Below are experts of layer 7 (counted from 0) of a mixture-of-experts language model. Rows are named gate (a neuron's input weights, with its number), up (a neuron's input weights, with its number), down (a neuron's output weights, with its number) and show model dimensions 0-95. Each number is 128 + 32 x the weight over its row's rms, rounded and kept within 0 to 255. Numbers have three digits each.
Before each expert's rows: "mostly gets" lists some tokens that are sent to it at least half of the time; "comes before" lists some tokens at least twice as common just after its tokens as in all text. This comes from a sample of Wikipedia text that the model never trained on. Tokens count by the router's weight.

# expert 38
mostly gets: " was", " is", " has", " also", " had", " were"
comes before: " a", " been", " not", " to", " an", " in"
gate0:147129102143086167150115109172203088095164110114084121102059127173178157132167160142137198124104141145142112060075152097109153116079087161144061127158116152125093116119149119091120127174151116117063088096073101102200091088106094102144124119176113151121142165143125128133146125152115166093
up0:057105113083139145109100134121167115162124182094147106160129123115088089137152105106136090131173133135119088173158166053184123157135141109109184085129162170125137152151098116122147124149190120078174116132156154182044120189134130097118108100119138117110131209128080099181102144105164089142
down0:073143138167099101116151112137190117074074107105122124144125123117111120075114157151098175103156117156151130090145148122102166188140069119123157148163071148151159120101204131155169155158091114150226118132128079199155135142069100114177122114135104093149167093124063132100116157096128117128

# expert 8
mostly gets: "|", " between", "On", " defeating", " whether", "After"
comes before: " ", " —", " Total", " L", " A", " USA"
gate0:081105135164210132032151164152099137139136093166114154101094172145104142105093123130102100085136137162107082121100106083099101105111168136124108110166130115181188136095131202114093106082099209144121117138119159158087146123185126172150101126108120089186103149141139126113116173128089088120
up0:152157119121120136145100125142109024094120129116148128177100092093068127135078134148142085136154194123112126133151077163102105075183171107121173163142128154039123140065127121200098134121134115156154117131126171177133145107158125126112069152124067087178140090135144139143120165146155150091
down0:131070070153120098099130090111147081120099105114178132139153142098109188100146197136160119193122120122161227174078100114141093139156144111089143104019091146134151129182145158142157124156156107162095092110098093137121131136137157112109167109094169124123151102116112113133136186168135147152

# expert 43
mostly gets: " being", " —;", " those", " Votes", " was", " been"
comes before: " |", " |\n", " a", " of", " been", ";"
gate0:128110154191111142157088165149196159078144060153176120124098170119164167115064176172147126115171091094073169132089085129131085080093139118145104097154149125085138148119133116080116110084155121060151119146093045117162144133186123157121136122111171110167142149110113144166149132088139144127
up0:095141124160138133132105038144174071072072105100166172113086145140105126133105167091205064124125152146116086153122105178118107100094128164089101078127164132117105140092139103170114165093156140071121139156118126134149131157197097117084115149099167108166164173134128161148153176109092086121
down0:130184154119161135113134179135124105199089118106139140110098145114132145135143130083067135141111136067167083110116140126063189126121126153087090191165153074083142174080154145066160172110116168160168149161176128098134102173152115148119147171121097143165154091083118137124106099046142119114

# expert 15
mostly gets: "ova", "ko", "sson", "ović", "lez", "ić"
comes before: " |", ",", " (", "\n", ";", ")"
gate0:106154084111097085101156086113122118143127131141066097143124154070171137143087107105135145148143087154142097122105135188094215209150142107188134127111152171118097168140071172173120152125129147125117165140131171095166056164154093117132138137087093130084176155087124104159130152095076139092
up0:157193205083094162087128108114091070147094138170075086124050160138108136116138120095091137111179150113106103099105172160134116167136135124181127078145096106127106129160162123116121158142184123086096126119122152110124103145073216125116136148097199165155146128131191095145122141112134167150
down0:137203119125082151105164117114119104137127158149100071160114149082114124139124168142091118148105148120107082129111173171138167185163126102190163086163112130083124128121101119114131135112201119117064131121033185127147100148125136160082145110136178192133062155154163080160111109090103132148

# expert 32
mostly gets: "a's", "er's", "on's", "i's", "ς", "olis"
comes before: ",", " (", "\n", " and", ".\n\n", "\n\n"
gate0:138146070166126129138175127121225120059142104079111135190119129106154092141071105180102212097145097109086124148151177113195045090137153094150128128141112118141143184114092133118147118104083171141126129113155135114112142117100117152148153114125110145102094153097121128125050102122184116120
up0:143111127128095111176175111111132102081165133075121133177073135091150128088122162129113140130154211168123107136100126101097051094166120161153097063085090086158167168102110142070141132175130134162138160110109118165132178170144157114184139137121098146099102122115095220110084102136164124142
down0:144119147123154100119082121147059148120181142127184131169115158072155101131175117050106127083136219145133125179123095127113160183155091067165199153091163120130153102100107122093128169086107095187137135154094079111125110162129144100113140174127138115155154177094087142128089110158122140119

# expert 71
mostly gets: "–present", "Gls", "0", "10", "11", "7"
comes before: " |", "–", ",", ")\n", ")", "."
gate9:144153175089143112106083114091146117142176149078056132093127124131094146131167195125181115115080141146126116159124129059161095119086115170132088083116061127089156101149107132135155070163152172115090165095159126108199125121055102135157098127157140109108152143165151167156072114091158143102
up9:163163167094148119102098110098190136097093074150105190092134153166121170053174168125060129072165142098118176139143123127133142148152158100088123090138153109190152066112095114127122181101148127124141153137170096161109130178101092165126140119139132105090088094128094177152155147091068088131
down9:101124107092155103227164114142090165108152113078146148115153121111170105127101143129075119149139114113140131168129112158076096155113161180210112139094139141183086172089125159085110115165097123107109125128143039097093174096128081113194126127131159128153174137118065163079136133144127149118

# expert 31
mostly gets: " km", "%", " century", " days", " years", "°W"
comes before: " |", ",", ".", " of", " (", " |\n"
gate0:088097109121114126168124086149169140130113159144121191139104135123102129077048153096115147113127172118132116093076059145142160110153158082130118118190107119125131157115146116132117110148188156159167116146133168168106093134169147109091105143176166089049029166136190118131166148144143091108
up0:104115169135129147080103165132122119164127174124132139098114148168187064087098153086176141165116090141150146111129078104110112090197095111132147097146124133105079172176129101098114102143139132136147171107132099140161104132129211086061108157069079105095053147130118085123157171171108087141
down0:128151145142099135142099096091119119108159074185161121147128124095112221123119107166176089089137099151138142120124136126097051086128187117165097154095142178130086148113110066100116188123113128159107172203126106145106116164161140126141142137144104086145130156086163128189054158097139180144

# expert 91
mostly gets: " variety", "ift", "ience", "imming", "ayer", " space"
comes before: ",", " of", " and", " in", " (", "\""
gate0:120212181154123133182136198118141146162108146133164107151098173147159170130096114104084137113068195150111149125103122126123115127105106194160078119138150144100133114120039146120148125131147091145155109134079071089136105147155052202142202129140108105146089136151136130128115133102103107152
up0:069102170161142121150098164171124106041134098122043137130135142150098106139119120107157098120112122137086062089174152170096173161154132075047149098165119056161088168133139090131098151150119139102087144088123103154121139106157133108114087150118122140152106149079128202177145105127128145132
down0:147147189170103115134135120145092182153197109074151103162121123098114167124095096181146113120098117161119182097195103125108050054117121116166143127193128144127111109123155116158160134114124135111142036130149118114177105095113124108120157077135153122112096144143133118110090110137090199056

# expert 76
mostly gets: " during", " using", " among", " for", " of", " against"
comes before: " the", " a", " his", " their", " an", " its"
gate4:155070088110132157109149048093083079099153092089145129114181109125146172151077187132149187119101094139098162136141120131135086129153111157162128106172172080084109120117150153106127144130128142159059140166075122146118088084120147127111123025123098117117180098128171126137174130132166086128
up4:135136107077108117187094142096105139093113114133149111034179182151155146133075110104117102114159153132093147114165111108130174127104092093097123150124148108063158125105122164152122106142184217049139127152103116176069151134097115084122117103108126105104074183105132122128161056136148124121
down4:203158138107075108137079089134129171083082129168098120117107113110145072157107087097154153104114176160122100150089150161156142129152193149105109093111109117071129094103146061166124173128078181076162117133111174122154105116094120081134099139161166083161158176131105143129134106209137142149

# expert 86
mostly gets: "10", "14", "12", "11", "13", "15"
comes before: " |", ".", "–", ",", ";", " |\n"
gate5:099197108082153175096135133152074102101149105052078108159142131141160128150136111172113063155184108152080117087168113106105141193095157129120109095186143110132165171116181122122132104100112172146136098136174105133142084084059110124145139112107105126129158122108103114133149121097059190168
up5:156096054110187147042141129124134135123139082121163074153183142123069140119125152153127137092106087113148159138093148089144090154107191104125201098155094115168110162091158094111092143161145130105157175159116113106102143114123154092123081189111143080154111172113141073150126089160138183106
down5:136099125204127116094102155136116153169118145155136125109121104113170115141131136138172115183099085190130101124112134155150120152109153192144125121175091099071157122181146105111142126035117126164163105130029131186101104118098131134103119120111117156128085133145097134125071109135090048196

# expert 95
mostly gets: "ations", " members", "ions", "ements", " players", "ities"
comes before: " of", ",", " and", ".", " in", ".\n\n"
gate4:150088086130134116094143062171051111140143092155148099134107143143164133108109105204126148153153132128110079139151070098067136092089082133125092175113109142150172133134130123199159114207126127138116167121131132166120108191176075110105137123132145170153180148153110115118089131100051098134
up4:114141067168116159190156093154048072120062143108107136142177161120133141075162094049165131152103129135117131134157123093152170166078158112102147128128133179133133121187084097124190122151104138143149150128133179143064148145161093104134122138151127077173163127130075110076138139122116110170
down4:135095107128135142116116138162066061183125115087151136102128169134106166133056134148075149130075151131124132132164072090161124184071113100100107157134130139120147153134154150110180033191161152145181156132192118105099067166151134155130136141144160097127122113154073105076125160104125100133

# expert 20
mostly gets: "=", "|", "\":", " |", "-", "ither"
comes before: " ", " \"", " —", " N", " A", " T"
gate4:159117143124123164132126180109151159093139135109156132081141145172088111147101115125097168121118145142107156144162140138153148156138124159141118167164102098123119179065129054123087141109096153052134184175082085069100155128125075171113207106093145162050158077115144091107130081105136102166
up4:118125143116093184103153161113139119081128138111088156070121154131069109127120153131044089138144113171105138177125164142147130149097142120117167083142086053147164112145166041193112152115129137097182151151088116119067141120134045175105150103106153109105140157107121132157144057141135147119
down4:125120115138136131105097052082091143184144092188150146180130111105171149134186196133106131141129088152133110134126089168076148081138131130110080132121158117136115105075061186125084159124115140106141070108156154125105137095097160147193096161190150110140151129146105183134103168108149169068

# expert 17
mostly gets: " JPL", " Director", " Succeeded", " History", "writer", " Star"
comes before: " of", "==\n", ")", " by", " and", "\n"
gate0:146082087145117107134133113170163145049097175163096133144119138111126152123218175150068119082114093115117143147086141148099139139097108135121159137126093179106149126135156113168139093094148111122126067108136151136144161060165076164057102161185145098128123126159169074099198158141125095109
up0:102129168134093132071143157074184091166137180086122166098094106085100082094074113153170185169132164165182104088140135114123144142186132149126090144134158083128107115096115099134109155198168198111110131135152086117156101115090158136175174104114127117164144117095076178153097099132108159141
down0:117104079110120091122097139167112145107080117166146124168064110154145134138144159131133156126107115101121081090112087138116145153109152099162066191153160114142115155055128086100147158156142113072084128124138171151074120138240112119065133134152182160090121150099153128138142202111093166146

# expert 52
mostly gets: "14", "13", "131", "12", "16", "11"
comes before: " |", ".", "–", ",", "th", ";"
gate9:162106131134177140139119129117171150146136125125161143158128124088082108143086117129095105158186097153081122137113195137141095132181143091124117136110041177126206120197128175157097189120118145170130150181118112119114102117140159150193108121200102153098108131098102126081076062124113114095
up9:136103136103143128140110144047131166161100094142085083081126135168112082162166129165117182129114179145163121168098130137129131107104120149081116137129203105082099115084089123122180193102139127074165145093069184113182082143128104137089106141178122108095115161069136184100157162129122106135
down9:196149122174162129076140104054128145137072146141106118111095147109144100147172103138113141162108083117116141160116108114120095107182091097057137137119135069111137155171106150189167071151070125139129205134136167159124133126137083184105125170095109120124121137119171172097096152050141153163